config.yaml
n_experts: 48
router_score: "sigmoid"
balance_bias: true
max_steps: 3229
Below are experts of layer 6 (counted from 0) of a mixture-of-experts language model. Rows are named router (the router's row for the expert), gate (a neuron's input weights, with its number), up (a neuron's input weights, with its number) and show model dimensions 0-127. Each number is 200 + 30 x the weight over its row's rms, rounded and kept within 0 to 999.
Before each expert's rows: a language model's description of what the expert responds to. This comes from a sample of Wikipedia text that the model never trained on.

# expert 5
It responds to: Consonant-vowel pieces inside names and words (ko, ka, co, io, ir, sh), e.g. Casio, reaffirming, Rolinski, plus === subsection heading markers.
router,177,180,209,204,139,203,239,208,220,251,215,211,223,189,248,202,209,199,213,196,203,219,208,203,241,212,182,244,164,190,185,235,142,172,194,219,234,196,219,221,211,228,227,270,191,178,247,232,176,226,199,195,196,212,204,214,236,204,191,176,213,178,195,195,139,211,142,131,241,221,242,146,176,253,187,182,185,205,186,201,221,247,229,175,201,214,242,224,216,245,182,154,188,192,237,189,232,230,233,258,207,202,201,234,200,226,171,120,207,169,175,186,230,237,212,160,158,239,211,170,186,107,201,186,193,182,215,148
gate27,189,213,190,158,208,199,202,146,238,211,227,204,121,195,194,176,179,132,196,157,133,253,213,207,229,183,220,210,153,156,224,235,177,222,206,172,217,172,231,211,189,218,166,245,180,175,179,172,170,180,252,204,210,206,222,228,241,194,154,180,207,126,202,238,236,264,221,205,193,192,199,138,169,221,174,181,161,223,207,188,169,252,195,178,201,190,198,233,203,212,174,244,137,197,206,235,201,195,214,165,194,158,244,179,188,183,205,143,259,191,179,166,191,192,222,210,205,209,234,210,122,205,217,198,191,183,223,217
up27,195,181,212,149,179,218,198,262,217,233,208,167,221,251,188,181,194,179,182,199,215,161,162,186,226,237,202,202,180,245,167,180,156,178,191,223,245,269,164,159,184,166,167,247,251,254,170,232,183,178,140,213,198,202,218,164,214,184,195,133,168,189,185,210,180,234,200,238,205,193,215,254,262,207,169,209,203,224,191,187,204,180,187,232,197,252,185,220,161,210,192,209,243,183,156,212,246,189,150,211,173,199,271,197,248,209,178,124,215,193,188,207,195,196,209,222,186,173,165,200,171,197,188,250,152,236,186,231

# expert 14
It responds to: Word-final ing and similar suffixes (ting, ating, able, ent, ive) in verbs and gerunds like wounding, freezing, seating, Notable; also line breaks in tables.
router,216,208,235,142,187,137,206,162,203,192,190,181,169,230,218,161,252,241,188,209,266,159,144,215,257,201,137,182,192,237,201,246,162,175,180,196,194,194,183,184,221,218,228,225,164,236,237,232,267,215,197,191,185,182,216,199,192,226,184,226,217,241,162,207,174,196,142,177,284,208,170,203,189,185,163,144,210,161,195,173,206,214,215,172,231,210,165,185,262,217,222,177,237,181,271,214,205,176,168,211,179,234,243,194,164,207,184,193,210,210,180,178,253,195,215,250,229,215,197,177,211,223,234,196,208,171,219,180
gate2,269,191,264,231,221,209,204,185,196,186,228,231,136,228,183,142,192,161,132,184,228,189,220,205,221,178,249,182,234,210,204,164,182,223,207,255,181,201,210,223,224,203,167,201,196,228,206,192,220,219,195,165,179,155,156,188,208,188,162,198,167,113,206,247,145,210,174,194,202,215,212,161,215,221,151,234,138,171,227,241,176,150,234,220,198,189,204,172,184,194,226,163,150,238,254,191,223,225,205,236,214,172,225,242,194,196,185,195,217,239,276,170,196,240,175,190,215,214,250,200,193,232,193,207,196,190,199,223
up2,170,206,157,220,196,195,191,209,233,218,179,213,228,197,220,236,179,213,185,209,182,149,212,208,181,160,196,250,223,195,221,214,134,199,185,210,160,196,215,158,167,169,268,193,174,125,194,152,186,202,223,190,156,182,244,211,230,188,195,233,189,238,189,172,217,196,228,188,196,240,221,203,155,190,221,209,207,220,214,190,185,171,212,204,225,220,205,189,179,173,199,225,232,165,83,198,177,187,280,202,181,301,187,190,207,197,176,190,190,190,161,167,163,147,218,197,155,216,152,223,208,198,203,172,230,248,169,236

# expert 13
It responds to: Word pieces li, di, o right after a syllable like de or Euc, as in deliver, Euclid, Delivery, Taliban, locomotor.
router,223,195,243,183,199,182,247,192,231,202,243,212,236,190,265,155,180,260,251,195,179,226,224,208,168,241,199,213,227,213,197,207,215,179,234,246,227,204,238,183,203,232,197,236,226,204,185,158,206,239,242,129,204,214,208,222,265,146,199,209,212,189,223,224,243,210,183,117,179,227,183,138,211,233,191,177,207,176,157,148,199,202,223,222,268,215,159,216,223,203,159,218,210,190,190,209,205,210,179,210,189,158,233,192,167,227,188,181,176,191,208,229,202,144,204,220,226,185,206,222,240,179,185,256,193,223,275,241
gate1,211,176,272,189,188,248,193,200,234,194,230,197,234,206,240,148,204,264,154,200,173,203,229,194,181,159,194,208,216,188,199,235,153,192,209,240,170,162,205,133,271,231,198,185,195,257,201,195,201,163,223,152,161,198,250,187,188,161,188,235,177,186,206,224,213,239,156,189,183,266,223,204,207,227,151,159,225,197,193,277,185,227,185,222,199,181,106,201,202,199,171,184,178,185,225,218,219,217,152,190,179,195,192,202,161,187,200,227,181,153,209,212,222,196,207,236,212,250,176,206,218,227,148,236,201,179,224,224
up1,155,208,219,158,176,198,194,170,205,199,234,245,207,284,191,150,207,196,178,167,211,206,198,159,217,234,157,205,154,199,169,241,171,176,227,205,188,221,243,170,180,210,184,174,212,208,171,223,171,190,163,184,216,192,209,224,200,172,222,231,134,178,166,182,215,216,205,221,119,215,231,198,183,179,157,215,174,199,254,217,189,189,221,196,225,189,224,140,131,273,208,174,148,162,186,227,186,187,166,178,244,199,229,219,212,275,170,213,202,154,168,184,197,189,173,207,260,208,199,194,159,184,198,152,167,243,200,207

# expert 29
It responds to: Lone space tokens and space-led numbers in tables and lists (10, 4, 15) and stray spaces before words, as in can save, – bass.
router,207,239,142,200,200,250,169,181,181,214,146,171,152,248,124,211,221,191,177,202,152,194,194,224,156,169,213,148,236,177,225,154,214,202,179,164,163,196,168,198,185,199,182,191,162,249,161,230,213,200,191,234,199,152,145,166,173,236,199,195,210,232,215,236,201,201,204,281,142,166,188,239,200,154,241,186,192,226,232,198,184,154,146,200,177,197,179,200,172,220,189,217,189,230,182,225,137,164,203,168,177,199,185,180,204,179,222,253,196,237,191,211,217,203,206,166,220,174,221,248,198,265,199,175,234,223,190,222
gate1,236,197,206,197,191,209,256,182,226,253,215,198,133,185,180,216,176,212,171,115,210,202,191,214,121,143,191,242,171,220,179,207,215,203,223,211,222,190,165,217,217,174,161,187,194,264,199,175,204,219,193,244,235,138,219,154,238,225,197,170,210,248,204,212,180,213,189,186,213,190,185,201,220,247,156,211,180,206,172,200,142,199,163,223,163,211,239,212,193,147,186,174,206,231,209,145,199,181,204,148,198,163,196,202,185,157,238,233,175,201,243,170,182,205,169,221,200,214,229,255,281,211,205,194,181,197,200,264
up1,154,168,261,238,202,222,222,185,196,152,189,196,247,188,224,193,236,180,232,197,233,190,236,189,239,234,120,178,173,200,226,189,264,170,171,222,232,191,195,145,176,201,150,168,174,210,173,210,196,184,211,183,257,176,176,239,242,174,225,139,181,166,208,160,205,188,167,192,170,176,195,214,198,235,211,160,185,209,153,185,269,206,182,197,180,160,183,190,200,155,151,187,186,203,182,185,191,202,185,195,214,252,202,182,229,241,115,241,208,185,206,202,179,224,267,212,266,194,237,198,167,189,215,202,172,218,210,205

# expert 25
It responds to: Word-internal pieces in, on, b, and inside names and words, e.g. Rollins, Surinder, Baron, husband, candidate, standard.
router,181,174,223,162,206,214,220,226,254,187,228,217,189,154,222,206,172,213,253,193,238,192,223,186,249,217,183,224,161,172,197,260,179,169,235,226,228,216,192,195,242,190,197,219,197,183,267,189,186,169,211,194,163,232,202,220,175,197,224,165,203,163,146,167,198,234,199,103,222,233,202,184,158,188,135,242,231,214,152,183,175,226,232,261,184,175,197,204,183,150,233,187,202,162,177,169,296,236,197,213,222,200,220,240,202,213,199,198,159,188,214,216,210,166,167,231,209,192,219,146,179,150,200,173,218,207,226,199
gate0,208,137,213,188,174,236,215,203,200,186,227,200,190,128,244,162,180,211,231,160,214,183,236,211,202,200,202,208,192,213,94,203,162,154,213,181,252,203,128,221,192,198,210,173,224,211,234,196,173,197,151,161,126,187,202,236,200,181,204,218,248,171,232,175,187,204,212,238,211,156,264,199,206,160,169,226,199,225,168,217,167,184,200,187,165,202,190,187,197,230,189,181,212,198,169,161,248,200,183,221,203,179,263,177,209,195,205,236,210,221,240,197,231,241,164,225,205,227,229,193,123,168,159,175,174,159,189,179
up0,166,252,203,192,211,206,194,192,210,199,246,215,162,197,251,226,162,179,169,215,225,232,182,115,175,225,152,190,246,214,178,206,230,229,242,233,200,203,217,164,130,193,246,184,193,180,193,204,258,203,212,190,112,216,220,156,213,195,180,231,223,216,266,225,168,205,215,221,193,206,186,242,209,203,228,168,206,201,237,244,199,203,129,204,144,211,217,207,151,179,210,171,198,218,233,211,218,182,199,137,162,175,239,186,162,203,167,161,151,193,159,226,184,162,154,186,184,211,166,216,208,209,188,230,167,211,163,209

# expert 26
It responds to: Hyphens starting bullet-list items after a line break, score hyphens like 3-0, and table pipe separators; also prefixes post, multi.
router,177,178,247,191,207,195,197,252,214,204,268,234,251,177,263,216,200,182,188,212,219,217,218,185,252,219,209,204,163,153,168,253,158,178,243,190,208,253,235,214,229,179,207,171,227,172,199,185,209,203,198,167,212,234,243,242,229,171,228,234,213,171,136,199,259,234,207,159,243,240,168,180,187,221,214,194,195,196,148,156,208,271,247,232,188,168,203,232,187,219,192,228,214,202,190,208,263,183,176,245,173,151,248,241,196,181,231,163,191,195,218,196,185,197,168,188,182,213,173,174,193,163,191,246,167,176,239,197
gate1,183,197,174,249,149,221,210,164,229,226,214,194,140,231,221,166,154,210,210,186,267,260,240,172,175,219,219,224,203,231,171,281,174,213,218,180,159,203,191,182,204,189,202,212,174,189,175,162,181,198,193,178,170,251,183,217,226,200,172,209,244,234,191,291,236,222,170,184,205,245,188,227,225,166,182,224,154,206,202,194,224,221,247,200,247,136,194,189,228,205,253,217,188,162,159,197,192,172,222,175,179,216,202,194,231,177,176,219,234,197,257,182,179,196,127,215,164,215,185,201,182,170,212,192,250,161,181,222
up1,182,169,209,207,223,233,170,215,252,221,231,165,180,178,167,171,168,228,241,188,176,224,217,104,266,215,195,212,199,185,221,195,161,189,207,173,220,210,202,238,182,233,242,168,228,226,192,214,159,243,223,178,214,236,207,195,229,188,192,176,223,158,221,220,230,251,151,184,206,205,236,197,239,184,243,199,180,182,206,202,191,178,209,201,203,174,235,152,193,222,238,258,164,174,166,152,216,216,179,179,195,246,178,125,240,159,178,157,200,202,224,149,149,165,154,205,189,196,172,212,189,209,245,216,205,159,163,259

# expert 22
It responds to: Single-letter pieces d and c inside words and names, e.g. Weld, Pyramid, accordance, Coordinates; also words like program, include, school.
router,199,189,269,214,168,227,230,249,220,196,212,215,169,222,265,177,211,245,196,247,278,188,172,175,237,212,183,224,168,242,133,237,201,245,156,232,211,239,202,239,211,214,257,175,193,154,237,181,217,156,175,193,217,210,222,237,172,162,227,167,207,184,138,194,221,211,166,154,226,178,182,182,193,220,178,180,190,209,193,173,216,233,215,212,185,150,196,202,202,200,188,208,167,244,201,147,242,174,193,237,228,207,209,233,200,249,207,157,196,174,187,200,159,158,171,220,183,263,200,207,146,160,200,174,174,185,229,187
gate3,206,182,188,130,156,168,235,224,200,200,198,209,225,222,219,238,229,243,184,264,218,137,201,176,247,167,144,207,223,193,149,199,188,221,193,157,183,231,208,250,221,213,269,169,194,146,173,206,182,209,186,177,165,237,226,192,157,204,252,224,248,203,188,222,200,249,178,157,187,209,174,207,208,285,186,211,240,187,202,199,174,220,230,211,267,221,190,199,169,167,187,221,190,144,213,152,199,203,207,192,226,153,220,141,230,210,210,220,232,157,216,176,207,170,229,212,194,191,166,195,169,180,258,179,206,194,215,184
up3,186,203,201,277,191,241,261,188,222,197,222,192,182,213,222,174,156,256,220,236,176,209,168,192,173,159,222,212,181,145,198,266,226,205,200,269,251,192,187,181,217,251,244,213,217,228,226,193,196,231,217,219,210,226,218,204,218,217,174,202,216,161,202,175,163,178,194,229,206,170,185,208,251,199,176,197,211,137,228,229,222,195,170,182,207,194,144,178,161,146,209,225,178,188,216,178,200,151,176,184,283,184,230,225,141,208,154,215,141,192,206,226,173,165,181,263,177,192,210,246,230,212,224,211,185,234,204,220

# expert 16
It responds to: Word-internal syllables like ul, um, ber, und, form inside words and names, e.g. insulators, Northumberland, informed, Gokul; also "such".
router,199,162,248,177,176,203,229,195,223,156,227,207,269,157,267,180,179,183,263,185,220,183,193,215,260,199,200,232,215,171,195,182,185,226,211,208,222,183,199,175,218,190,203,222,201,202,217,184,178,210,200,191,169,225,202,192,239,204,195,206,197,129,167,199,226,257,226,122,248,268,182,180,185,223,163,248,224,158,129,212,178,208,241,219,230,185,249,197,217,194,189,209,188,173,237,212,233,247,201,251,232,212,228,210,203,229,201,155,216,168,254,184,200,170,222,204,188,198,225,120,161,157,206,220,180,195,207,168
gate0,187,163,167,222,205,160,200,211,176,201,204,189,255,202,256,214,249,156,153,166,200,225,231,143,186,152,181,210,206,184,224,158,157,183,215,246,214,177,244,166,215,155,223,181,228,221,201,221,189,212,246,173,187,203,206,185,229,245,203,219,219,198,152,226,235,188,169,186,200,253,205,205,216,254,179,207,228,215,200,237,180,202,201,164,168,222,186,161,165,164,163,174,208,255,279,166,211,266,198,210,215,187,249,183,186,253,177,179,170,225,213,201,165,145,247,233,215,199,183,189,158,188,221,172,194,179,266,235
up0,182,167,227,201,222,256,162,174,206,164,206,185,235,161,226,181,117,192,168,169,213,174,220,223,259,229,173,168,226,234,185,161,184,251,236,180,147,141,247,191,186,234,192,180,235,202,197,180,148,152,237,178,225,175,186,212,236,197,202,158,165,157,198,211,188,210,146,191,199,157,192,227,250,184,164,246,226,213,175,204,209,163,166,195,194,177,191,145,179,145,181,172,196,230,217,199,207,201,231,189,205,224,173,183,238,135,188,197,216,201,219,238,183,198,214,213,206,187,179,131,133,191,156,185,196,224,221,205